From a checkpoint of a small mixture-of-experts model trained on Wikipedia.
Size: 9 layers, width 256, vocabulary 2666.
Experts: 128 experts in each of 8 layers, 128 SwiGLU neurons an expert, 2 picks a token, a softmax router, a shared expert of 256 neurons.
Training: a variant of Muon for the experts, 4544 steps.
Below are experts of layer 2 (counted from 0) of a mixture-of-experts language model. Rows are named router (the router's row for the expert) and show model dimensions 0-255. Each number is 128 + 32 x the weight over its row's rms, rounded and kept within 0 to 255. Numbers have three digits each.
After each expert's rows: "comes before" lists some tokens at least twice as common just after its tokens as in all text. This comes from a sample of Wikipedia text that the model never trained on. Tokens count by the router's weight.

# expert 77
router:116113104086117093084055087061114139149090153125169092139101102091094110093141159165147159097142084137186150119108090115154112086132126147131148141123141102069088142169098104137078154132091102067152162102113124179176155147099159107083133140084157153081122144146155117110088093160149150161107142139085085143164143106122039146111072129164106162132198057083149049127092126182107085173076123122107130166090071091147101087131120133137090120131091131107076160123142107149167108198083115101174135116109097191130152083124052127114136154081132183098122134101097120089040081126160145134135106148112112090136111144124160093071104125118145074103154107143065159161125130085143128107117132156093094156134067085180093159149108077126180136156161099159098102134129176137165094112106124
comes before: "or", "ive", "ions", "ion", "ed", "ing"

# expert 114
router:127107090125161117075103114117098160125181135173099192105114104088169151138171159153124136079128123129188130029110141175129153079147088104130176124080148136123090120142098109115168030120178139096074174152165074115117136136074136113168166147121141112193120125067092174120105131115179149135104112119130170085123134096153101137080114111187158105124084171118135141077108165118112145090121117123142090186087130077072062099092141139140159176089070143104118171120206168173091122154134143159095090130165150126100053135150180123152155150135104118157130116136108116148096119134181100171155114144119130145158181119105174145131150084143127069080105225094059102140110123130159142116105151116144110118151119104145163092123187138105086109133129068147115090112141141132182083144080125
comes before: " States", "ed", " Kingdom", "ies", "ing", "om"

# expert 18
router:056134149107192121056136126139181152091181086144189161127139150102146106158149090150131156169109115125108127149149067135086115175150161186161143111117155103153118119171168114097131129135144162118126166112193135125173091134124120127161166126121133075127103140058130139191124128109142114122130153076152179144119098177178181074109160149172134204098106197114086183133132052110201110093138165112185103157111191148112112141141120121121173147098169122130125128137086115187169134101144146149117147092095162146120148198121119133098099113135132129092148132112037063110136161158137161145108100086081079118160130074118108122165168145121146115159128104063135132076075174137119127157154144115160156189126169154143147198106106113201127140152154090110138094182155162156113142190139107
comes before: " the", " be", " a", "qu", "w", "q"

# expert 43
router:134129199186130132149097078123112127098169098114131082101156139164100100072133164144138117164147136162153094116149155115174139127142151144117124095096145112113062124123163129161125075170133110057103095145100152132088190114106109151194128100120142094143141096083078073137136102135095158090136167059077117100082171116183120150153109138116129115184114177160097109105118188196132159104113080151117158170093105105198115151126117089172107167129081120117142110111210176014043117153095146153098136072137164062099177148108147155073137083074125142173090158100111109157109092113116119136083111127060162134110102144176168138120088145166140158153130127131129126198173095184144131150152174160109131119117098102124150107109150139124100105121096138174074086125135128121158123150171132
comes before: "s", "ation", "ed", "ing", "y", " of"

# expert 81
router:095160140089156146077108074148151106118165159086106087123082157167141139183153180107166101098150151059103123097143122082159112095161108086145124122119124112113111152079139129085086115126116158136184134172091104159156143142162160092073091072125125086100103145171148108114126160068117184183124124134226117057152155141163132105156140151122093134157249104112154108142170153055109131066190146119123123112151145095082111168153135104065090061103110153158154150101177129100114157138130124127108158080104101122138165140145146120111177122141158074098072135126127131105115156135154117137140208073135134149109136114132160055114117062128091182081176153111126104039169110129083115109124116118154187112154136130087112060124133144105132142147108112102146159114140145154186140123108129
comes before: " to", " in", " that", " by", " the", " on"

# expert 102
router:183150125109176138127129068107128097113124154119102085170152129100137143156121130105105104134113103156168123183136081151140177051122082121179090145170182074132122133188158074118137116131129128174132115148110146132095146148168090149115154057086198130083106111171148123093136083156150129129092108095138076148108138079102090062149150160085119168077075125116155103124137083127100084158129165131074166164046141146101087159148122119174127203112153129128142137102169104132101078159131184163151150145083146132122071080078189103092147101110135146158146165105169147110082175098137130183135130143139125122096091117107147131158135093101182138114086057159131120195101089106160142154115096148052102185081149150085176132081159131063079151100099158128113120122159172132126140153067134
comes before: " |", "ics", " century", "ic", "ical", "ry"

# expert 59
router:143087116092112108140086157178170144140143163133049128097161116148141126107166136147116175144135146132109127134055155111125163105106134057134141081131100109095120148179077075135159177140167122128171156152074136109129118185127123112146111071134161144146133167186179100123104145138172137128096118144102130137136119129154185046155150162139127174121134142121128133061104191107127171166133067205125132107102145142133103126075064097140185115084163147153144138179054154130114176134118143202178142140087126142158150185150095108069071110155177110122149130153172125083073071111125106105156107099135134194197095085140094106156163087169142131167118155214125134168144155184047176166155131134149129157106178170111161104137110059125136102106121116114140120136125138124128112125126169
comes before: "1", "2", "S", "born", "A", "M"

# expert 14
router:159111140127120141141124139122142091086147112075162160146113111164137135120109105059146121143122105202080108066133142107068151147109144127126110107155153172184106163073129187124205126156118211151142119110123159098113123142125102155070143068121141137134144125091133138189146084148135173153109135093172157162126147149110124140165133208169127184182152111092119124104141122126135114100083113151144087046155171119108101178148116123130097084199171168109167156164103122172149104081130111134114127190125132170186066085186126080147073119125175114115119061114176118103157151068067114132121221111131147118104129215162159094140106162079111105139152101141133132077116173171096056116119128089123103093119127112170102153108069092114130133103167141105107137137171108129128156141091167
comes before: " a", " been", " not", " be", " also", " the"

# expert 113
router:087141127085129070096126135177092108103106147063103146144166149144119155125169129120172139117161178114072170119098091151123140102184187108121126073129176109117137082105102158131169158153127136118162081091146183154120178126130075108165163080137130126145167135162081081149136143102122071109150128116157106189135107112074169144157099155101132173171105065172106184149108151151168102136104131158177130094143167165113099073176114124082119091088141136168159169120193089138126108119103180132138091174067128177141182192094115159119124107131108156175103152169152172128185094122070155099110111119114155137111163170152148089142206113173141096112131115128117109145098103151160120070096154186091154106140134124074228151121145092146119183121144141147141122124159077127214179110126148
comes before: " the", " ", " a", " his", "fl", "ternational"

# expert 111
router:130188137140128107138173125185143152099113105075160149088130068128216150119140116107153126111159085076125133078149117155138128186114063148164050156086159137119102131096093098108115101122093179111103137042180151156145180125111147106103117105134168114164172159101164145125146085111114095133116172109147104129122137124232087138155129138091145112130086107134088093164089150083071126145145130120081064172096130105081147167141103111114083169080141140077139118095097151134102152138136081084177102147118108123189157128083125099118176124060120108156098114158089160106095102151098117103147140161136098135141096112129160112147157094109158151129125150156106165165189064132130075118128152173142173129130089124166165134139204141143137142152153121074127053098140106113195057202118085
comes before: " ", "2", "1", "ross", "adem", "ript"

# expert 46
router:190122108110147064157159168093088041189160065099171098128106143142137106090129100157110048089129110098164148167106096156107167132102107161105109161133150136102130132130145124141137145156145184091089084158155181159173130085155110115142122086133138077172137141129107144187120171127182134178099106151152133091105148095179170142160099066064068108135104139124126119129127106170131121159094080127151121118135146201125132096141135189132160121200098105116148106156192097086165096120094120141130149099122077084149111157089093142134157094075127138128131082108074091099091146132116091133170127164099091137129133105175117085122150169146078094127205096131184156107135110188181113112127176132133126072101157152078150177177056119186140143079103101105153124135103100122133113129147053
comes before: ",", " of", ":", " in", ".", " ("

# expert 124
router:171097146094160125183164172189128127140161077112119159197117084135145076086125087130151124148146147090083148103092076082129187112163110104165165147172140085150126114108110157115173149085189107082165104162098126103154090056107119143211132112139132128105127122145089119150163159135145120140145160098154128148113084149157180100074113137085128155185125152066108137085125156156121148125079145128104121116160144173181103112087120124141096070142102146077145100126124102094119147081145104147173162118201046130163135105154098115153132140131099169134117180139111147104106095141110051126099162067167130077120153126138135099175188089138143078132130074114091109113119094153088135119072125073136136147139143197149125155151145151096090112153151128196064144145078078147177055113103182
comes before: " and", " ", " the", " but", " which", " he"

# expert 37
router:169141141087179136124172162104107198140115077107108103157173129113078154112126107109112084121124102138100125126130143103113066131017063169156184178156141130117187112135157120107164110137091178146139111072127110132143158096136156118077111173099048187097147082158128136135086123152067088152172148138160110149115128091116088104054130136151178158112162120103128111199149128121110127177052167109174129112103136106118167120145126146195182160155114171157121151183137125149160167069118153095097134073140160137137087121097127084138116090186146109132176091130127128144091147172114095198141126071138111131141107105072156095115117113135166186134069149050082102126113133095098108087152106088135133107130106152144167162141128104194149115143151135110189165090115141119106109092145072
comes before: "\n", " |", " is", " (", " and", " ="

# expert 78
router:102181168132145156132173122118076128139139103055114124162145092181072113114151065147112105155173148097089121113124139086131133113196142148126189141189100131163091168122069105088182076159149097095093178099093155073108150114153125083124168162126128125035146134109110068157119132127098088179129118123107154131188154176086083174065111172117187130173182081132090131149115113087175100126116131154178124135144149124121154145106137130059098049116142116051157095135154079083174184141114138126107082160135121177105110191161098160118146066122129130114156094107150136111171082125118116118126170090193125160112116128134149128092136132101142091139109089146162189088163120095154120127140093132127133109118129062137096074115106150127092166142099119143134091187087105140142125118177186
comes before: " the", " a", " by", " in", " as", " his"

# expert 104
router:136105111086177102165138097164128079093107137114113171130136132145140119115115114126128103135116165082160216071129187175229070125105106125161128150149091191122137091079118142086178109175112089143141087200089137142162154111096192100099110129148174087170108106128089129117130156090100187125078097119074120182096093082069121090121114152112106166112129126133084122068114064074102132141087074145123103121143176151122183119089145111075149132119162141139197156100091079169155107152137098160165129122156084157089161147175085131128103112136137152120103147162122108150203111169162118154138124103154093104098118109137101131045120172098146143175125056103182164082128115166103130108120164167100153118164089104119103083123165155129128146073174176139135136132139141117104108144157186
comes before: "\n", " The", " He", " In", " It", " This"

# expert 106
router:100123148146095163157193098090110136072158182153162122114107124191134140143161097140099096096119153158135102061102104170147112034141092127104145116104147147129110140127101079151138089103069144105170135114156120062201110181107136176127127118142150149151130122108131083126101136105123136090135150146143108139086127160123080134191188093121167088131163105098109158128129147149101106107173176072160172102099063157141094074100071134086118110150095088148154173101173167173109125113171151118103121175081090117137176127085140134181128169081144150125174171132121138164084128149175162100145092175096161133114093170128155113073102104138131097102186138156122152081132137107122172135207167072130195118126109185133189176124120181124161084073126127071168142168139157101086138179154142
comes before: "ing", "ed", "ten", "ial", "es", "ington"

# expert 45
router:103165139087102188136146133082134114145108167141162091197147065095101108119124108119121120076111118171100079134097124130117152145059122137148064098117178098130132094115173121130121207158106043131113096101154058076113159146136095109147124144161131148164072187148153141058127060082090142128145129172075165089153130160119072181180135097154156115087095117214116157105131092150155110101122168176148061133156119086147113162096143113142116127147101115143131161173104183152127143100133146146180137120084121167122137143143120080177178143124128188084133110149145036136083149155133116143104103132078100098162136163108126137093107146098162121101094157105101105167083126172129162118168084134102131146132083103102147143077161141132163139156188095142161133096170113058090111064157098
comes before: " ", " a", " well", " the", " —;", " an"

# expert 20
router:145145076122110098188107157162148026169174137173151069123123201186117181065180134194142064092097151153144112126178151060162128091123062081143114142114101164115111175121115128126109154146129166101093128162164129125145094149099106117101153130147128134138073135115139116101159157091146029121083115107110181132110100149146137137070084103169105104126121152138125091129115140158046081135159147158116073172126156137134150117176135124067118122179012161085199152192136118147159098113087059113126137065139096162146085099125095159122142138136107162077130129075116127112131161067153111084111124115142129156094131181082130099111145103130107097152114136118133162147102068088119101174163107107116112110107123120119162109159152113107125072127117153094125083132144137107129134145150113
comes before: " of", ",", ".", " and", " in", " War"

# expert 123
router:132138146119105170172105130119182116119125124139167179096175181134161159146172149085090090139161160113084083145163095195161119142109100122132122082080159204113117163129096150087126112175085110174102115184110103131040131178151102101141108086124172094170060079079123123132141138116164178151118124199114146158129189104148154068140126104128135140116138112122132116180103155173136142185160068064122163102065140113119100095110104147127099147131123142117167112148192153072160092124126076141132177139143161168125127146079132134092113142058056138118127131159098126150084057112162143100068137143138127164139079136123136072095123192142099124099080100138112176164094171168096162108133108084061110110104126093072107107181061139165127117129129114104108173105131164149163127130109098
comes before: "s", " of", ",", "icip", "ic", "y"

# expert 15
router:140132155138112142125092129110120099172089151119156113157084125116152125159206117153071077109112104114152097140180151185095111141103073090150093138063130130155147118092134186135116166114125115143146142177159150086152104136135150121084170117120148104106138122103147139185139162125134143143167111117185113126145109162090084137178095132113155127135126137058132166134033154110091095150104088077123207080087120116192098145166153095200175161146130103179133159157191118164168152131126069104112075136177136123142149127103146115127175134165106088117240131185118112114127107080117081155159125146095071096068116145169068160148204162162151100110190085153158125089109146173150117136090115153126106158091116086149186125132160170144098126127177128148112174114114144170168167135147087
comes before: ",", "'", " H", " (", " B", "son"

# expert 103
router:196141190142151115149081140157139044117136161133088138092147175112086135167142113129113127144154097172128179161201104116178137104174160125131093166164124120136144119155104138180148171153178111131117096193081125151169117073199127136150117139153122067109163080144128083112127199128157120156086069137162133144149143102151114129139130134152144158144162127107111120131147114132097173139133103121155122081134126165178163115098124111204089121134191092091198135083190128155156086119144098153112135070078157093125128065168141107138106133152094113096061154112112150128113143088188082111130129105138139102014159191115153110132106165125085166134145126093202098067189119103165178126129138125175130124112103130132084188071134081141117156096122165172082117134119141156123163118098096
comes before: " of", ",", ".", " and", " in", ":"

# expert 73
router:151093116108079150079155155079071183130123089114165113132138186127126115131130088130063184154095137118112122098161105117145117150116095160104137146178139128145135167143194151128126125162139199104152108132152091168175108199122138152132040124118118147149145107144115111195101107163175128142138106170102114154128145127110132113118110165139111115080111115136163141165159167095158164130138116150126202126127126135156153196114133135187084094162144145145090097177138089133105104210109174136150197125110128130088107104152136093080137140124141081140138157135096126204186168170114095064152138136180064136076126104162158142168172164114187146135129114056074106151135189141091037148094131106192066170096105101099143178140192143105130134125118074191132102091157110152123126139147142
comes before: ",", " (", "a", "i", "o", "ia"

# expert 125
router:074138136130103144102142135098121098078143084076172162078074118101141123078139127114077177121120159176146134186123135148121161130154153157175111227129125164128117168086157124089143104156106130117134141085168083101170149111117137134168096139104184104103039111147153109180156154144181159067146065135129114144150117127154113122168123126126127039164104133118090161096083164122120164123128136131132134104146132121136083120150132096082209171110098175167121113110058091156089101162110139139069089106124197076131129163071101211139118203124172152133116101153144180164091124069168174119086138142099150151150116129155127174132094076084137152118140133082090165117132082157127106157135076099159118177131155049125117130115105157127153101105179112144117095153076145141082091145101130
comes before: "ing", "er", "ed", "ers", "ment", "es"

# expert 108
router:167131077107111162113135101108184133071049127096113055157098047149096103137135106112192098170081111149139181183139132095108135162111134186096136109070082133136110174166103080102068189126124164174162147120193141082155152154089123121082139139178116107150091184140146117077106109122168099104102097124177122090106108120112150125097147145137093095058098115092115148147129144033127070133104180135134111159134075130065151073135100076118148106122149161128090138097072121165153097096153139108104088127162127106147163123110101208112140168171121071179103128121115125152144143134118121207139127190129119090134148170103137134111122157176101151110118124176191112085172120155125096147107130117107141145134092122111142173121093106195119134139106081138135162120054141135100172170139140
comes before: " the", "yl", ".", " of", ",", ":"

# expert 19
router:139107150099151157123159118077109176158134145130110085207194127187101131152113153145126134181126085163064110110114159153169106103160202066095130111175058115152109147098047159111132169089172149081110111123161163140129178111175094167150105129080124111103087093108061108171116125088182093123153128069151122157119188136099134173129138155127144099130091101089120143128190102088200107167109102091110155134125117168127114119102125165144130096161163085128161090143145153187075095121167124172151114105105090182142072137169125125079099120176168153144079087122130173154118098136116108149097110098119053137125176071143152121136116156107134109128130130117085073160088071092083204079129184157130108123141175152122120105140101138136130150174136128097164113087080112174148163111124163
comes before: " the", " a", " an", " H", " P", " S"

# expert 62
router:095131111101196135114147135176125119105119199152092152109176130141146100141094120126145142171143119128143205154169123112188163104143135115190105123130100160096182115171072105140110067143079151109124090087132087152144123113143106138089164134117095082114176115121117166083130136108153203158070136159150142110150209116119115127093117131163205133130109110171113143109142148079104105184110143150128098171140069098195146146164137133099106159210052101103170153114140125122197151103139161142088093094153095125097132087128222133139148108163126105089110109175136109092109091101100139126134101121146093143080121157184172119068185172172064107137124094102144117116054144152137108055120126134069170114134119124108133155143117175155087153126084088062099139123081107075107114119129102
comes before: " of", ".", ",", " in", " for", "ed"

# expert 23
router:158152083105125144172136142107128161198177152108179149109169172105093116175147119181127166159121095152171122110146168142127084102133136142137075122089133130138104135172095121124101086155086130192168145096103114161110165165094146104095109143145111153172072140189212165131106125098155100144120134183113132101136019095127101156093105120129094155103156119180155158093121139127175134107120131116136092143163117122144118116164111124152097142152062148143099138161017156170136143171118175144088141146090144060149173176112106140108126161131091114124141160168129141129135098175130147144035099108085120086119154091082153204119080120149157107033164109114101117147106109111142054135118139136168096150149180156107163129126153106146095159117170173169141072141170138121124110052095102
comes before: "0", "ad", "ast", "st", "ster", "g"

# expert 53
router:149118115085060129103139153165119067159129136191147138119210111172104115158123128101156124155165118114144152141150164070157150123190157170096159086129132133111080178119109178106180092126147156152186125116119070083122127104133093108117110093075199089094129189108135105036167084152082107111155132132132143082143075086130103172087148125116117093082156162175176151138150059164151104159149122070130142146084115124157130124159141110147152127062149159116086135171152134142136166138116142117103084139228151143144078167174150077222113139113129138104150109131077164112135109127105135139099151134166140127089115131172132086115156135120177114080131146133099148087152111125116067095118085175097114112099119094146127084105160107134164134134008140127109116171094152124159150178139123
comes before: " by", " to", " in", " as", " the", " on"

# expert 21
router:153137148152154174169106124227132111110098110092135100134171129142097118150106108139139097178140080176081123191150096157186119120129167112139138131082138166105104115113089120088163154169140094106179087205123173127156134175142148150126177138165102137173122141088110136120128163150130086160077179160115157131116199137135135155118140055145130131135133081078101164207101142106116193139152149170105080098157153107127142131169119159110095129098137120101104083049122135099169181130151136049142123137119089144130122087145102079139133094108131173136125067091175095100171161120102081134119113077162144100045078123133153123162157114116100111141128111150128150061114170112178160091105165093110042084123163128169116082117121159152065145138130116085112170154092187148119089102140185
comes before: ",", ".", " of", " and", " in", " are"

# expert 112
router:094140118130109144183124168105142124139093119169156112087098147131133170101149174134127085153111161132186161123154197106146131164076102114117134130150115161215140131156144128184109138125144116193110160106101125103121137117161135120127123187133138086127128098108080113077092105103143128097112105146139133135077166141134101071145079148152155126096136113112126102135129066199131105060071149132124128174065161077146118116151149157122131172075098053125175152080149155128072196110084117115142143074132123119117130109169173175098131101138148123078111070158130167060156108170114123123069116172103115132136119140142159139114123106149169153134120149157061160079184118106140092092128105096072158140127169161086214097052146168115117081086159102199089102151130127147067083065085076
comes before: ":", " |", " of", "ip", " (", "ior"

# expert 109
router:148196109168127174158122139105146167085104141170193161137134108088140113148122144179106122103131147146153158116082129083092120131061111180092079101061134104064165140157226103129139131104126136115069138136139151113101166113115148136161161076127144181190136140106136102179119177110177147114134148117117087147174131132157107063158179187149164149101131129143159091084143172082101106075141179123162101122144155087125133115167163110120116064112078153134122107081124174099157140122081200160084163153081131119100127127147127151123204120119088121127083130168194175146121095073182082112134093105110106111098135200123118208096065128129113154124176153135135135136100093199119139108133147174126104140137168109094132131143081164065134095140106119058099124100139127094081102125097126
comes before: "ed", "ing", " of", "er", "al", "able"

# expert 8
router:111108098130102154106148188144158150169180105189096114113120109147142058130140080146176097094144184109127111172180121131123124166114155111121103136171098114170072123105163159135103203163102168228108106118086105171153138158157155146090148205188134128160139127123112090101191198095152138113170059136202136152126097122131120177133164117168140109130184087069129159167124124121154139190063149163135117154144149156159131093092126083126141136127122168158107094134154113120102125116116115158080127167080111141159139154139159103170175112147190093146145100147143140112116134090061104128178134117095124083057116130163108116129108146144069129099153193134165115122086089193128110095121115085067072123136112167059119077146135102154072107121159167158143145111078125184121119120107110
comes before: ",", " and", ".", " (", " in", "ham"

# expert 58
router:136138066174137172136137168117122099134159140128129114159123100122111137164132130122132093098113097206128140172129172086122055143090159178170162136129090105137177093127148139113121130122185176141136115132121088172143162141065151173204122158158098183134137128134113140153136156099172120117132147112111137139137164099143113084189170123124202084127142140110119119153155109097121115116188113118104044172077134173095161104063140158079149096150145100187141136121168152088073108123171138087174089168164130133088127160175119136144169137176151139095131168128058064129133149102182135158119108084105151149154103125148135131108178123157058071160103206028133113129198140166138177094105114116129081110108168103125139039158118180112098140182144151139153147126108127111111120137070159
comes before: " |", "C", "A", ".", "T", "N"

# expert 116
router:077136170165123121093151173155110120061106162118149128081140135047111086131116120118132112131063088139114155139054099164099131124153138146053157060133150148090128154126138145196047088150117188077116135116127100158127139126091157133139141115163133136136148126079117210122141131122119024083142156092093137084093153141129165117178147154135168118089109140146165142124071151080127195112145140146141115117159098145093111142173186117138100168141076161101097110084132126118085123110143184131142146162112182163158095122151131164125175134160105135200112139107133096127118079129098177202112110111136115138163141143125151086145066068099100153176157128084160190145129187067156172138146190104148128169163127107120071132136128136155147036148129087134131137108109168121073124158122120
comes before: " ", "or", "ore", "ted", "ott", "ails"

# expert 34
router:167066125144136125104118120169095181117165146078093184137157151141148156105176121083061142105137153090143078093100159134138114099118087141083117210090090162123122132117122097120085104155163164088133100089156143127110131151091187149129157074150151140107138078109172118099099079168164128119117102186110055157143131122119115137113135100129129069147100110101060114162155109099140171132199120110106144084187180113161174138156105124206119121090145146169125152136123167160103116095120077101088158127143122123104098157132162134178134182097135133146108149146147082093146105137154154129157164162135125217170152043104143121124156083108133130187119106096184082155117129147120163136116100079141160136090198090093078030086103167144152160175165093141137110140087057120145133095150121
comes before: "s", " York", " \"", " The", " A", " D"

# expert 52
router:113136097140110141116065115125041116171122067190124103105107161167102189108143126141093113122135091155109142163042139178152144202120147142166132157141105128141114148110119132142090093100179074141134142112121133150102137154129105068088089166146135158169147128129154167136121125116125087104135150123043109150155123103184111155152087150145210131050131044138145116107090148162135134052149095119087127193129162068100117108083114125158158109156152147108088134104087131153143087091091120064084105151099117136121154181132125114137122097101098138112122110183110067150168140173129146068097129104195146107143089109100136128108147055150126202189189179084126143117082128163161090151124117121091099094142167119096133094098168121108130182096108099145149115121193140093181105157109149
comes before: " ", "iven", " (", "row", "overn", "it"

# expert 7
router:177123102134180114115125159095085102167201095138161136122106045114130132148128102170143056147125118074095162160151198124142145066110138162116065164094102147158151077096127171145088123163108106144110109118148121147113116162154148105133074120145103087166160119143125130149135110083165094091096084122118129105154152067129175122121075123186129093097120108204234148140184120089147115153155149095155157130110123112111148196135095128116159110147092142131103128195145141198184158075097111102184163156162114149125094166171217130118087137163163121148114135139175141185124177130165126105103151127090079157060094123116103098108078121084129095178128158083142129116157153136078116142134111143114084124056121136152152129138183147117158107090159168103133105107183107081088093102138131
comes before: " |", ",", "\n", ".", " and", " ("

# expert 5
router:128160079109136125102159146147079166057115104090115088156129151065134130122109149127155140135081169133124135085083121145116183145101116175073113151065135190110108135169148067171132113130096106153090145065134126150134058148101104079120157130131160162106112128079160115113098073207128110114159096114130080095110099170102141156144133072134097199159110126140149086085187167129177124094050117081147114091130103123107120191146121147130149127106113131135131130115162080091103136111166105173140159126163094126082210101133145146116085140081227070136097149144060150180106103162161128072130115153104121088158132124106179127118098125086110158156065166132144150120084110123109136131193092147144155128112113158139114119115124100174158040137123144173097127127177156054088126102129167
comes before: "\n", "ution", "es", "ic", "ina", "it"

# expert 72
router:143158132162036141112180130176109122119120132154140115097106111149105121112124100144111109132062144166100149112120107143155133125113089159107142107140071214113122152125082120150163131115137079145079111089101154201152088079079132077154107112143130115139105144111137151133101133090079165118113172120186069128133173139081082088103168126069124090060106131149127057203122131125115142147075115115082133132073148082129164124128178123115136125113172164133088121094130184148135203141151161118094167101133083125099136109109089130075159104123117079075114132092096109124102156129235143172126178208078116143145112103140092093076134141123121116115089162143090146192155114116136090183165160123116183161113143168125102150139170165130103096148145166100142122157051109060145172122086162
comes before: " |", " (", " as", ")", " -", "า"